Below are experts of layer 2 (counted from 0) of a mixture-of-experts language model. Rows are named router (the router's row for the expert), gate (a neuron's input weights, with its number), up (a neuron's input weights, with its number) and show model dimensions 0-127. Each number is 128 + 32 x the weight over its row's rms, rounded and kept within 0 to 255. Numbers have three digits each.
After each expert's rows: a language model's description of what the expert responds to. This comes from a sample of Wikipedia text that the model never trained on.

# expert 15
router:153162113158151097188157095104065083190171157165137171129144140165088167083165143097076131096101123162104168098163113155076095171067093155099097109147176150156129156090157142118097164153099092162095099166095121100088083131164095080075129151127099088137113165162141094117170098085117087078182181133136146162166135094172135169143159105137175148124182168099102114129102154144168100097128
gate0:134108117129141139196092165130154115168137191096108097138163197129099116126090124156090158049111124139111108117155177146136106095098075175177167051139115101047089124125160090104125115100116134098118157145058132192133107138200104109087133156132156198202102065111087143096138136051105112122116177117136142163071102093139129160132230121123163162122086082112193145133089175084137143178144
up0:143106126112166134173116130044115123072088164125171125153111165179113111156088127159130169132106155086128112131123110151187144106116155165161120122049124138104106128098139141121139134160113159187125165136118174128140140162193103141131128142127077156078124157135066162084135134153174101141106127136183123147124160143224150063052114108143144143125151146134145131122115111146144088100211
gate1:163159136035092062052113098129123132090187171156069109121176157098041107097139139132116132129140133082121117118133112169148108147133153176081108167133139124194091105166122157156067165175091133138087127146111116177088133169169114144125146143114134080180147081115140075161143140167162124160127115103102089100159191083164154154118145157159093107091147115152110100086150156149128122165133
up1:137174059148087070120127131119132108083135133128136137125108176138110113099129109170163108150151086136155089172139109101161142178155171113081096134125095127134164097103109129154149092124128114139107122108066153174109115168157155170171150076150115099131181140162132157138153129046182109094146143165119196108136092149144166147134114146186132090178134146168134155132169106138072102123139
It responds to: The and past participles or adjectives in running prose, such as known as, based, named, announced, appointed, various, important.

# expert 4
router:144119115156137077175147100110097128146149131145129197099140135190103154098167134120114112060076177166140160122145096147120109118109078157093098074129161131109146141095172139088141154134118121143105105164106121133098106105155104084092095119148127055110121142124135102120178074125151104090171160121125170155110158118158152175106145147135112134110175150139066117103100118146122072034130
gate0:117164107118097137110150073161104188095134168164219189067170191162103118149140131140100127085127140105068193091140144167172155086144128116132130081091097096110150150130104181097161128178125179126153075116103099144144092126111115141091087086112134113145106173157194104131153097098122148137103166139100090121135092114098074093123124114144150208091087071137116170164077133162147051126129
up0:121135074115088106089171102154122187112142146124209166090110185143131139128158131133078147115087071133124099146123184110152122093147171085098159144082115132123155142171085080150168109185149147149173110124102127126154117152136129129122115092131127083129147109133171142169158086138127166185104107162148116153086134114080063091116126127147140128086131075129122132140110121178107111127132
gate1:156093154157126048167066115124117142047133130171092118084106134159089099127150117129130082175139134166104155064143128125139145143191147142197147119149166118168122138131145111144049128104172116163144117135083198123136110105124103112165097167145196167090102118132174149143137108083165077107095135038101111142167145094117102140088144112187132132145164155124121125161151130156104077163111
up1:179125189093144065116159129141135088085082179176125123135061159133124109107166157097107033138142112133144137076191127125187083109156111183136145061118072156194109146132159146113154066133126119189130149124121141070135124096097140117122112079210190142122102093171161155144092149112187102124148140171120141092147082123161112123115154117153098110106172127138145130138111157190130079168118
It responds to: Number tokens in years, coordinates, times and table stats, such as 1973, 08, 22, plus "million" after dollar amounts.

# expert 19
router:170126087133138098161098075103080099174144084154176194158147139201074153131172129060091076099138136141095177092184129162083124147070097157099104075141125166135169138165162171149112147166070107143124136195067138126089079102196128104096101148140107109146096162135173073114137096135092117105153189110139128170168182118130161140136143097105172140107143170101093118161112128132154108085104
gate0:131110091097111154117100129175118134116148148126201154114103097119090141152128141083127118162121095128098134140210131169153152151120089170099147090053130181106131178129162131102149158157102126086146154137097107144068081114143067151061126201109083082132134045146086139191131090116130138110094146093135136058074070128120093200155135123138089108092139155118132148048139134129155125104167
up0:141179150120146118148154121090136114124141156058145097109100201188153136145113095115116149119148144112120154095111108078154101123115100115146150170146163094114096076123068118157122107113099072146134127041159147060129139161093145148183175137160120181119182139094142136073132172066127113126118141155117132164157099073137204151133129091186107113174160175079095101130163164140141089139165
gate1:125150165100091080148083072139147155156078175082122053113171127109173100033166185104153138126158100136074146165125124124167137138129180115127141158070165121212125119117144131178168132158163114133105110165100140161135102145159126132162118126153114100178155129129171143128104173091162117108173085134139168137118122160145031119170125095091141110111198061112147096157149170083128095118089
up1:143134136159165138111149130101089131135141118158182145128135110118152120120085111088142096162116167127096118115058179089173097140108114193105121149080091140136112203061127078165154110190058115129081159105169161109168125129114176132113120078164111086084133103125139129096119134148173137061135093133203153175100106154113136152132052149136154139121108112086103175085085119108082134095131
It responds to: Short pieces inside words and names, such as er, b, f, est, and in Commanders, ant in Chantraine, plus first and all.

# expert 7
router:157167131144161092168156078077050086175168154154148166130149147172084165100169140110076119103116119174100168116159113154091091173080100168084099111142169148159129151095140149111092161142113095154100099170086128107086090155172097099105131145140093082128088185152155090134173093091135091082158153128162153156172125103171136164132157099124149156111175173100107109141102146154169080094103
gate0:137175108106156098115119097112079157141134124171157150132154133139097142150159130104143079118113154107176126131161081104054145092134121156127158074151110197018140110153173147137196172169164117143162124097169089156085154143113101150047130111101157145145137112119110054125131124120136113139128130170137124095159183122095064112101186120094145151166095166131116113097151147069151056167164
up0:067074142117093138050105119127159162165155091142120054135129163115166179140064160114116175138146092095145159160112143092124088155174168154167111131136109186090140124188148092161103152108136193155133143143152153100113096151087119147095138067127074177153155131094134112167092156113156103153080115110165120091174205128108126122228116203121115144171122092120183111110173146136146072144131
gate1:145140170142071114123157138129109169122131144150137179111141133090163095116165093173092110143144136122136143131113144185133158175129122133166152133142135154137151180058167149147100067093103154160120167179128082149113129105097162109195067141116122160088111146134135128076049059146081093093162131152133177115062126093157158147152164153131073157106176081056081190102154137080114134106131
up1:150181123100125130176142102143108112133150119051115125068194141117179115163071115149095124191141094150143138078159157127187109080111094166060119137064135122177090124109126076138097114106118147155189138203147166063130132114107149189088105111196125173155153180123066123180130165167105120121151129125146150132096120126189093104085132084101216104127134153060139118117109052162130144128100
It responds to: Short words and capitals like K, T, can, may, State, state, and man as a whole word or piece (manage, Waterman).

# expert 1
router:108125116154131097171082108084118139126127159157121158164140170227082164107159112097074147107117134167129149081212114171121080139066150187157131118147176155166149151128151154089152151132132107166092130170111126143099103169151146107089120145142126090123101141190119129111127071103113152049142111157168072136169160118143111129092181113147172121107207179077118116135117144129159096078086
gate4:105182193132133042119128129133117127188084158148133120147131178053141110084140160123137143112117094110077097138080111091174156094122150105097112133206125185098161166090190151141136159146132155128101165116114081110117165130121152143066137113083092129132114133144105131093144148126104132182154108096118088086114201165152128099134131093122107159081150196068139128094167180107171077071151
up4:148181183088165087094065124117123131138063157128120176123091149110117124113098111186069174115185129089127138145114113141188153147159098106100164204100116136145148124096134087138161145113140094121150110067149118112142083157108210135121103099138061129172129097151150171066175098100198128146127050122129115102178136139102109137130142119109094140107199112062165119122083083102170105125120
gate5:095174117146098148176195115081204169123119148114114147152167225107096137069061176135140151166160082091171144115154129193090147145158132131145123107147187189130141203099088144136147074100128113157160156191124150130165144134109162126113111126097142166119127089109119129085108117127140084126152158123129124102039126105140148134191132101152115116068152101137105080167170171138139122205140
up5:132106111170121160044064107155084102093156118193158102114058099102105137122144074109127118094119137126187124106114156047186097076160129140145116147181090082128122096130185166138112110096154129154156124100107072107132110125148145130079138067116134124132114125181150122177120150147098084117163108132114134170169053119084178183091119137187080120129076116071144181164082051138105050077102
It responds to: Full stops closing sentences or abbreviations, as in s., )., es., plus month names in dates such as May, October, January.

# expert 22
router:145159114143133118127194112134104058181177163110085148116149130173065168101190152109084116099065104150123106119145121162110097159106118150105101116126155155156103123068140142079124148136128093152095137127094107091096090175155123078106135136128064102159102200163118069087200119096135038088153128129156148151138134101209129149167138130145190134134152142107121126115086145118164108094133
gate4:128146163130131140157128112129146125143145096155159164088078113106118152119155104149127115063101185119167124117119162132143090129158127087092083139166139079100170052053133092096079123169113127090105133174162103216063138180127131113163156137200116172125105114126082154107135121083136106057153176149131155156143158081170110190150105070180094152048124144131154156189123141193132086130137
up4:123109123120163139147171154156196160086167197119141107120104178110133165089190139185160101185134174086176071125141069137118112139133105188094075153165133126202105113100147102153105100197114184148160142132131102133122146154115096107158098113128123146172139093119124126096142149111101064136111160153122164152182110101133116183188122171162148130083159118148092097203137099147115125134186
gate5:080203139103098122164163151154092149084176133129163088122174114132129120163153176129097143131131144181130120156112050126107167159154038152081091148190104164129112135142116191103103131132138068135153182121147118100166154126092181085121158069111162121097170156105144126115125141099148150148124110115111146154171112124129073101124138114173097145126099157112113115087117174085157145089112
up5:135152124141087105136135134155145096099107136158149158161103159063114113061146088123115148124150052138086157140095120112123129100126122109105105140104137111090093142130138182135209110136125110144156098123108099121137163123159146123129081126132129128113169144097103116091117098089202133106083035127197150092155086124087120056113108098175088148161144099165132082077186122045144105087132
It responds to: Rare word-start fragments and byte pieces of non-ASCII characters, such as cy, py, Op, Pow, é, dashes.

# expert 6
router:151119107144151095123121116116120113164153150193204157121138160161089147160161154107097102097114139148144191145174072129106163193090114119154101103152157155130082124134120120148116125157056090180119070184076102120070086124091107111138107134140094079172118132080151092162145147130111110119152089171155130128162108121141124146127129142172154146118205179060148073130115128134168105061145
gate0:146111044141101058169120105180176126131171077148085171063126090134149166107128130163119149169137099152105109131135030147137152116050118147088190103129134135143138155096129160114140156142154175124104142114091128109106139131113152067132139132150154159090126091121140093105128169180064113139090133111149102171156144142077106122088178096130131152068149115117110116158156152163121144111112
up0:142176137122070138078156115112131061127135067135120173152182168186102106105091150166125139132113121102170170142142123072135077079140113189119143152153149106147157122142149076145197154112071124120065097042061118163148145109132031100086172158068089072122100123160107103114137123129169169039140086144141142098151124152096101125049106105143061113137130080090149101142131114154155091125110
gate1:173161136118158106150092176090103124174106137099134146184196057129058110132147103171111127092089136136199137136123129124150166149140063118067112143144136100125096186152139203063106129117121139165129157183172126098187107085112162114124103120183105146100087150101152108115061155222133172116159107080132074126112160126108144153152098087148148140112146139108129095174040118194125136097182
up1:137090172157192126154186075136122085112133144088138089034126174144168182143149128111204179112144092135111104113100133184120160155126180144152199150118171140134172155105125157114114139094129136119209160103134166185116221114101145112115149144150135151138168088170101108155139190150142087097076153193132116151141124133154166102148162119060121097100135146088069125081119087114111157129160
It responds to: Opening pieces of split words after articles or prepositions, such as adj, comp, decl, promot, St, cl, awaiting suffixes.

# expert 9
router:142158107126160093205136109097106068133103194149165151083154150207104173085156122089067140089153144182116172111124155178081078162095129158106146073130140166178133106079136079077082175165107123178082110140079099103115076131150127119116118130097111123149146137147147119122141044108116084082172123113138128159148161114176121155134171096128097128092092196101115121096098135109161111131124
gate0:125090146185143125119113145120142159085131145165113101122118104166185183092088055167125139091108084112192151089086119210156125088161108083077133089131088085152127157121150158120111099148167084091158118139185139135164114177156115083166074156156135142129112134123142122097178119109114087151171097145121094166068184119110085090167142135122095142067138134114096155060101135168142169031095
up0:151165069127109109110162119136127157146077073129138146126189127107126097136175104150166140134162177133108164156163183100149149137092115076094125106119127048145113114165139112126121130054110155148152178067098130163115130140136138141139186140106106123095159113075122095117111098133083127141127085096160059102114094127157172114138119149107172092156139140137135122132130111194100145199101
gate1:110148154164103125153066141092095144132106139118143130073121066168106134091113109107142100105134148102126102183149102168076072150141130184068092127191181080129089103133144115083165127087109107136223147112106150094072080116132116138142106121150125212089092133150117147155099086108153128092182095145159106088109184091112110132116147108136158140109132132107113069126156148151101103125096
up1:079115125128109074150167109082121102186153106160057137120158188141121135135155141120094111128114123134095135128134195076126150121087111191133094180095111135086153115124144144128116124141084182116100133112163163146158165237130120124110116118115113078096134134139160104059170168203076109173137128170160125161143115170111112088090008121084148100077141115147134126118103120115165104132121
It responds to: Lone spaces in empty table cells, degree and minute signs, dollar signs, opening brackets, LaTeX superscripts, non-Latin bytes, and numbers such as 1, and (born.

# expert 18
router:158125114141138142187155092106085122130156167149161142140162163205085156108176148077101123107100124183102160112146079148083104178074087165091112079180176160120110126080148169133094137129117087158102130164080123145109074141166094066086132165119090089155122167154164107109175079093120111062143168117153179173160164099170144167141156130133155159096159152111080082109080156106151106070117
gate0:160135146176101098134101110161109117147166196186153122142117120078097160164134171156148132121114161151096161134155088119128100164140096158138163119146201111109095101123174131125101124143117107102115124152107148066102062162143139071132108194157080054183108207114206121115137116072108134130140152064089096157159147115131068128180165107077143137132121117147101096108134134110129143075171
up0:140137169106124102141131142056102154160140138076097101115136157155122132124134113183080112131109119145124142163140151122122141150111060139138173177145193120105096104179155187145141113153116134120088088076135145122148107066138093176128135131184121121057129242124167155139227135099102111112113169165093157141111109131139062087143104165092104132177123077146066145107181195129137083123085
gate1:122130162121154149103102120031063144197106059141081108156099149122169091142173144084141145113151099100115110123110123139135072092147096196104140166101122120192085228115146101165085150106104152159120154143108127144120116127130140182135152065149136030120198120148117105118139121106144138090168127136073144120161166120113127114138154117155139135140167105098149175166211096118118109106139
up1:148121105190180076111112083164115112134116168136101109094112132120114164141194136114113157175131160111118116140163153134090071070103103116075151114146164139180103090074108084142191111111084135143133120139170188123120052081128078024098153117167108143157164186149094125072105141152179099107092146132156150159100118095118127141085099147144105142102116161145118154104103106191133145082115
It responds to: Pipe cell separators and line breaks in wiki tables of results, medals, and squads; also modal words like have, be.

# expert 13
router:139152100151143078104142107126126138129124164130178187135192138172065129098151182086099075115125093145114177091180091154119112177115105139114103099102177128122127138047116161138116152129125137174135054124117125141056111143176128078101094144113142105143088154169169127130157119100091125093125155172188100113138125116176139126186138114108161152125145136114129140138111125111188075085078
gate4:075158141184136124106151143132081160091147113183045143160147079094129092161177141142131133103146120135096136154123122085129164147145168085134142112094113141140155144187116185164092126144148127177157129130105049144199109121177078132123102148183079095150149102103124135154153141159128121161113130150112125104125096092158121186079027145116181150156150120080164142197113170140110088130070
up4:102118142139143165136058174126092135155146071184104133177123107142146112145128120130157107147161104105071122122114165105094150181078069111138152118159065128089148108137148194132098124162101152147134105133088109150123075114157174131131132107187130039150110088075190135155146082155090144217177099114129165137173113131159138126104111077101104148158147170117099095140127135141139103182103
gate5:150110108117066109197130128101191132123118143131110125101155095105155182140173143166076093131136111102099139159127122139100128147149090152096156157114101106166129135142150097137117142137105213146066085154129151178103150088147063189151150097126164169075088170097147130142129135146171048076119096142085169144131132211103156106104094191108187077171174149147184096175146096122183129112176
up5:104153112130169116141177154154179104075142141092176120093147113093068143104130142120112073102140101135070084105092136116097038143155074140098168103111057158153164148138175077168029119127088201128095109119135110157143153097152122183124138084122138160072064084075124131145163132128187122163091095117188094124095193172116138129127124134088146088121135145134143140115075124150116191142148
It responds to: Single capital letters that start a name or word, after a space or dash, as in B, L, P, M, S.L.

# expert 5
router:176148117171172092176171100088034090187172150150131160076156143165095168124167147099088148121113144133107162099139071156074094157094090161113099121102166131163129163087171128106079148139107080167100092156118101090080100120155106099114126140117097089153094170178147090104180079089119093087161175110145143158182150105159122180153189115113127159112169158098085114119091138182166098090094
gate0:100132193093162111165156157071102144183133145161143134127099113164143080147130125084139145133144169144081144154205088085172102099091092132139136178066121167199108165104139125115186086154142118200105096104164160140085105140120147147130143086146175141147107182131101045149160154179112147185174059128145125120099148094094096127091082120109135108107132205113156185117147119109167102198128
up0:146142184076123109186155097077123133131158114122135145134093145127122108110139197155130092130114086108073122133112158075158141167146180137116080154107091126114055139168096123077121105146081163090116126165145093155090179154184122131083109103155138143096085204135066080136162146189141135154084121173151137073105116122116128146099118061176122204155098160180095099096125112174177056134116
gate1:144170127111172066135136123149130091132127164191090158103122135148152124110201152106134114128120139135141081102136066101192161106085112194178149123110141097137182118135116155100089173146104071107138055178095153069099187118146092152209117148149158081131105124087106129188143187079080125079148124170139124155159130126152118141195187106130159136110148128171085132123121110161125162129164
up1:122164214099149160156185141145123142168120117144130136208066108175146163136133084104120128086122153114135177120118158154095139118129123139161133165140142097126092170162149165073118146140098104083134128053106188144124098080117111164149137099150102127137111135082163143185146091119144116081185119117083173102108123124107142124123174089111113145100089143149129101127149097132182087146110
It responds to: Line breaks ending paragraphs and given names or Slavic surname endings, such as Michael, Thomas, -ović, plus word pieces like usic in Allmusic.

# expert 23
router:191129104159127114148141103122090086163185155155124185166142144139077149101126149085074110114100151168096170119153137132130112184113102172123106081123142171152149161088151144108068185137121103141087119171099126120102091181147089092068126181168100017132090129166137073107178136068098086096146134162142083121123159069162124148121137050123160111119151165104114113136141143121169096117092
gate0:166089139097082141123074136107137038085111109105104102139153116146103136104118144142048230197093098119073100170072108119185094130135166096095125159163152151140149127126131154195123128135157079120134088165119146107104099140116121096117112075116135140094068173163158128109118121168135161176111114171108155116086116113161110116144116101153169133075126113105067038096157122160089129083133
up0:126105170134153148094114202108144141090139156111137126091136123125120123189162131114161146088148155088107090147113152085192109134132106122132114129126151115205089164138197195136164132174123126121141109090125095115128104121120120134088134135072111144114116107080117119118092122090156255127127113089169130086147120134163115177137122119153189121068130136089068069136184090171144162112157
gate1:184200200091139114146128145159146226058145135077151117113106176114125164112165162136154082105095089159082177118171108191132103150106145116129115107222112101165141098052094076124190173161116137188177145143117193099172130138136072153079138092078118125117139145112101057152145114105136141101152081094131139147149129137129103095091101120126125227086176121104187156135158160108123082146159
up1:103147123057121109091144181115156156121129139133093088185169171129184127119108173125125100098161094209155080096133148132090131079144181094142072058156137190121153156152102170120154099124101110113119142158106142099156095097082175056154137115150130116119107153087156160116163089136073165147083085134153149224120088169174102085103132169121123128114126130162045123177119107127179159118139
It responds to: Pipe separators between table cells, especially vote and sports tables, and linking words and, that, which, who, dashes and semicolons.

# expert 21
router:113207151154092076152164126132076086145164126145117157145153151178066137132151144064076079108134172147092163133157092135091100168131134166073100076162145169128093197061200165105099130161101080160107147150094127129063099177125090108114163130168100105120101160159153094135161094058151107079157144176133174143157141118156086154125157137120142139104155147094092125113082115163147082079135
gate4:159162049109141150143184142096131141115118093133124100175126148070112135124100191064127106127092123164102154105108118101089104158109111136127176112116125089112097105112149212124110060160059205164127114184172121167099132146179116093091169071102079124080094153119122179116186096141114134185087147177125113122123106135121160094182131166154125156087112146090151122125136082137089164179065
up4:128148078084162149093192146137134195085138128104140138179140111100111107089118123101098074210099141158184130168148151125120064103163100102132091119151172131153108216056082172112105113140130152107065163183177126148128182116140128084141117085116069161076144085144113165076093090156163160163100149106123208169079127107123205125115152149127146119164077110103082185077157131156166087129108
gate5:082107139080102029122104188100134177129091127107068134080100176114092148132083187107138133119091103127113110121136155180150165153169117116106141071085094131147085137127067143117089144152061119153155156077136066165160153114127114092146118167142106138162178113123171141152172128141064133105155099100172142168151185126108146168184141126118131179099110173117187143125108053124119178154116
up5:101107145126160158131114118131139153147146126076069083101121027086141141131105105133151111149130127156165122120092183122146092115106109172088134186136197120048176135081078101095180125076123122120161136174125133143074093119142129116161157131111163127123162108126160114118169158106175149134136162112093117114150113088104150148186100161075079160147180133110146215118121115145140100138069
It responds to: Middle pieces of foreign, often Slavic, Hungarian or Japanese, names and rare words, such as k, am, ak, ash in Yamashita, rov in Kumrovec.

# expert 12
router:181090149145116117181119117116100113162154172132091157135162127148068157073143144140082105105100163145059173116148088145123113124124159179091108152110150152154115143092142152111093192150123142137158140140094142151107095110186081094087096107156093089128117191201158079143116125123066133121178094147184107151183151106186111171114152122098147154144156138046094067163141157137108116099098
gate0:091149138101152087165118151116083056179136119167135160132144152154083131191139107143132120137200097169100164120105158157157153124090173104108096089163120125083170155071168126120139083110095127127124127109068107133163047161149126147129089185126131126118125156113069161109170118069119105085134125150143118106084177116113154117122141155173184137118088050098121127171103125142095090136153
up0:111080115187148123118074120118150122078128138167042161109111155111083148126140137155185110145099111087091120152128132113164081121097106161064175146102102123184096076096106125129204116159156173096138162071109151173115177157115137145165146179103137110149145111146138104068154161084092090119139126117152078178109146126134133139131118189136148105138098101120183144150131106071079080181109
gate1:105106095068086125103175095099150137170067171101139170104194184186161099103162139156097104142130132072125150081145131130093185100110108116130142149088108203089067147104105125161137137144142110126132124131093154082127084097109114171100117096167101122113152117137158079153084102160113121101069070141104125119047138079068184130130110131100119058109083173123136125148082192124216144166109
up1:111093111080133190130120169084163140227119158121169160130148184088165101116126159161117094144110159061139132134115109121099149127142064181199150151076092178098101150104171133128147189107129116154113059157087144107164160132139082198121109105169156135086145076124134100147103099114132151098073116135123127099129100060119121118132140096142090137161128076105137189108147120094163117125169
It responds to: Capitalized sentence or title starters and subject pronouns after a period or line break: In, It, He, She, they, but.

# expert 0
router:143161103162161089097191129110093126166134157145135141124123142183075149089152129081089109096136137162115217102156078143093085169073129158146141091120186134128142134106203154114077179154102083158115122169054108088110124139142117053143149144170118123112109136146147087117150109101119098120152155126156091170168146102189112185118149138143166166128192174110096106109098124115163105102151
gate0:130144170184139113151119069166172147164172180131163136071135088145127140124084099149131094099066113121138170145106123155124087203078096127125131111122124145164122088120084123127183130089160144149163163138120106156116132153129098129165143170105054115174157116141117128157117108199085062116124141139128205177099110152089138160133123161068096169097145072089135121123086178084159156169099
up0:132085115144089117127140136114202171103139109126073110113127101101131112158061032113129124104080198118146137088113138140130130115104100113075161129115190090112136071143106128089146092083114164164124108111167133106096100128113150144105177198106114091127142077141121061132107118127083147133099125151096124150090115159073190187234129156069149126120076157095114064089038078125093157134093
gate1:180125124134100143131145120164153115117132191157085096052097134119134167166091094083087100125113119125119120179157110158177124130094102137145185077085146125158152115083150102154114135117122064071143135122155148115070125161110073169164071148080085130166100124088131093065135092122132181126129126102121128132131089159161137119110091112128094136145142165142122142120118093143077169147053
up1:144113124139104104090153176103160178121094090142124141124156111106053148125214114152119114098143170143088130110089143175144159093109155128077163133111178152120104163115159147218157132120117169146141090131115078086174076184135181072123095099175166051159128137091110095185117117126129108092120134136134120123152114123060107135120046156162092102159173107073028105154099118080118113142121
It responds to: Line breaks ending list items and headings, plus == heading markers and odd mid-word pieces like i, ic, u; also "or".

# expert 11
router:155108147124164099143128139094092139149175119100088168152175119182084164115132155101082109106080173179130145085181137152134108117116106140087111083140117158119110128116134158113125136132113082161118100162067123119097112114171136083135158161134090093123141116131167090136125105068079101118164153127085103155146149090169116202157199098111144119096171139103113132091070164134137124084095
gate0:095122099134140105120167099146148164121124107128107196128173112074140133126102111128161123129113157110160131125173113153164142124156139112134101051109136105127180137212142195142121159112165181117157095093117097120119095131158168173173079169168121140084146119151167136160105193127173125163146087099110140129092156109132136186105143205140130118088144149069075053232104128121171134135141
up0:126117116159144099091141171180056099048105124096143112188081097097157094144112163168140094125131125084160109166192106120111163139142112120128139124123156096106086102128148189127092107162161101164109103109168094106124183182150159123185096141098130159172097107177084085121132157142140117174148066191133111133152091143136123185139093167173167158215076112056177161149100144077185153122159
gate1:198180192088092137101177159148095171132168133146124126192145112118108140149114115156115176149093187102132093201093098105136077105149095103098155108157106089088168086113110092175152131160089101183130147102169135160105077160103156096142155166115132164097108142112126127130099133092117189113153170089121181076157117188142145136088142113116115138135063132144065154135089166143131125165115
up1:156220198051066141112153093108075174141162096115107110156124084127162128182147095096109152117118142171109066179124099142160104117146180158084099126158108145077140136123146081110140047167151061096197125114129129143134138128154094092084153173121109167108152109196077122099144186099099181173110133105110153084132130086129145087123162097149187145110149147148106150089089124121091138095173
It responds to: Endings closing words, mostly plural or Latin endings such as s, es, us, ers, ies, plus closing brackets and == heading marks.

# expert 16
router:195203097127148103192136067087075093157142168171131169121172107234103157097150127109114155110130095124118189132141121117099127196070129143066126122168169158105149186130189185123097148130104158137084085132114076109083106146145139116134144164135088100189120154103120121062139091114093093114160152133142147161120138113140125161087120079127127145094124125110086104051103138123204106100094
gate0:124112154145182103105101113181136102086115154167102090110155097067119115072075141172132115053043128066144131121154124115208150118097122195087112101099075133135085113112086130126135100122141083134111122081196151115080096126075158142109134109105111134102114101140099120109110167122144100116082125128127195109127131130148143114094108143116112119121204115096108101060100160106109152149143
up0:162072136058129137148087153176147072131143159110108112129167109108105117081081159119137171054134115103203205108116094122122044090165137113124129133094117132100093164125166124107141121118061058112106106044096140081092103112122141176122102088107190137101127101154126130090180131139143113164195158162126220117126116110127125163084087107117097127180156075094131113171125113105147176140109
gate1:132140115144109156161131120114207100112146159157162145116133147161095110134097051143100123109147102143187157120154093117189135115210119172119060155193118095136073173138084135098130094132220137144125093143136088138150148145118192143124157071109112202158089143111144112149112108123081105156135146089138081164134093178119180141164183094186136117104206114153164127141164124102133161125149
up1:132062054142100156119214153150138110130111114134164163159183069092148102143153144139122120173137158169156145154104131120172142152066124129079102125107075168099093138073125190133152107171135121067127091173142073129146107085175148122139120127102137178103150140162180182149138085128110172129073133140140212087132086147132108117100107112134072189216138099145155134125141128150049148130118
It responds to: Capitalized name words for people, places, organisations and countries: New, United, York, John, Fox, USA, RUS.

# expert 8
router:142168163148093121143132115108104108142136194133148184140159161212084165097194155086098157056112142151104175129152121154156097156111094151118104104182193121146140118088147188114137133165092125151153106152095114129139086127150106109115159123134144078155090126103145100099146111062088146097170126148150124153165134097077088141165142122165198158109125170105124106113105191113189107131087
gate0:100140130102153116139129209141181164122116130149089094127129085097161131167156075151145159085144146075143169128122118154145095124194139156102120094102111151097071136163075085122173142124100164136185128137072073118148071123177116199145109095118169030134125158112126080138065130147122173104123150148126132156136100095103118166104195154199102147140090120096156121187121143137141145108065
up0:143091124132130128113176172147093125129124075163119143153120154124116169148047187111120115158134116104101125103106163077067083127163116096082134154163173119163137070160136143126086198167153134175127161095148117203144203175086118077126176139103102170168151156103176198107140118098085144102164121157143157155160106216159141114137148105081163086124139126185132086181149131155107135136132
gate1:181123131127165152137115127205109101149089136104154082130141116084115118162120081118142119081148152142119118143143111157082129105150097132132126106057078166146137151165093043113110151092087140118139118108123085081107172114069130108127113126104046127156204051166153171111194111175166045162125172072164108112141125073132139105099163154151151153149128074172107136127208106102126135164138
up1:141143071118173146116151112164071144118152132076095094120157113107137103094134124081112122157095075105159071138073158087137152191146140118151115142061082112106113147134111127136139134089136082135061138141148151137113180099131134132138139123159142136123116079152102206106101102130152152133193162124140171120107187101104200138109104155174114151134053099090149154101119130149127165143105
It responds to: Articles and possessives starting noun phrases after prepositions: the, a, an, his, their, its, 's, and following adjective-nouns.

# expert 14
router:134109155126107067157115130078110092147182154135120187162120121146107143104172128116117128129096137196146158137141083119098101168112120161124109106135156116122126138090154161097119124156131093164100089134088151147127094088155098081113080145130109055141121142140175131121129083125104096073112165127113154154168195085129130172136162106114166150086180203092046134171121110115133097099114
gate0:136097116103065161109174173094145108128118076175100127156116128160141087122119136125140159125172145117104124203146122172198144097139128134091125116144091147120156119149142100153069121078181130053195116138151124115121184149150196091112113120034129070074159129142134147089157105151090127148144192147137194121123130174157159137177109085103061138130166038091132147147145122108146162124134
up0:143100127076119166107183150108106154073179179073115157203127142158141150125112070071117131121154150150124132065122128192135107131109142101117145134210105121178132170134140201117072182190177112108117118150118094095146040127123058164112136134142118074087093096161122130112128150107115126139167112111188182116126157160101176094164117083100133136082088100128106114174091128143226078116121
gate1:181151136140160152042129158133111107145106119122153167143171131141048113114083144134147164104137053127142124110200087203155082110115132127137113112097123150109176124146131191082107154111131161125152122131110143132144052101116114069126132127187036113134105100079174153120130130126131144095104121101129145099054117116139181127138159162130111162126111154155137139133122127115119156141083
up1:141170133108201167157110131210144087173195118126138122079136073142133181144135094136180098130130096120119139107118146112082202151147120143121097141082156051131102131084147149089162114095112166105082135130133055115106101174135089137160099120078171084131165130141167130163192115151123074071146129094160105090170166131159091145155113095098131135179150160116148153128139117080149075126099
It responds to: Main verbs after a subject, such as is, was, were, had, as, and small numbers filling table cells.

# expert 2
router:121149084162149092148111076102100099185134133174132173135131121159104146091141168090090119121079179134142181128151096126104088142121074169093117082152170176130123141063168151089074173158099090185090088150096105100111120115171111117109159139105148095114119151135174070147157098093097110087129086112110121179156140104162165153159158156140108157125139111112096107145101189110136096089142
gate4:154152114109075074133149146066139110100114113060151162144119094125143126122119127122130142169133054137082181157144143138144113094106125234137123182137087165134123126144105151156132132174084151069167140210141110154123120093134149103108107160165112129115196105133096148105121100104137066161137145177165146133102124110162099224168116146183113071083153105107190102097109152147148151112148
up4:179119139121141081151155126132112117178117108197161166093097149102087118148191136132072141158139140172111120105109056098166108080183164150136151153167135126183117144153141114184120178131178136135096095116120141178104179167077100098162102091135158104152107100118087179129109183144152090072102144184135149119107130117156079156052121107149101130128078079150113116115092167158128127140110
gate5:103143148188099143108086111159147137146124157113149181123102132184160166186174156119108095139131105113097132119170119136109011129124115139084177111104088211129149119143157122168162146125139138112145159093064108113180125140060109113140127146019141156153058105145134106135077160143095118121129089057141125130061083094147099124116128153132140159112109134183141132106111170133143148088095
up5:143110191176079157078118109119162077078063120070167159106150138104199163205161098072142116150164161117100119174184150117176125156167164162124167116175124222076052150103093167138164140109140175152181176067148107116161112124157138085108083131086091140126151128172147071143118157138128124155106129097092133108124183103144154179183141153172150141136104111130148142111134140100177143114105
It responds to: Word-ending pieces completing a split word, such as ing, ed, ate, ation, ure, often in names (Cla-ude, Dian-e).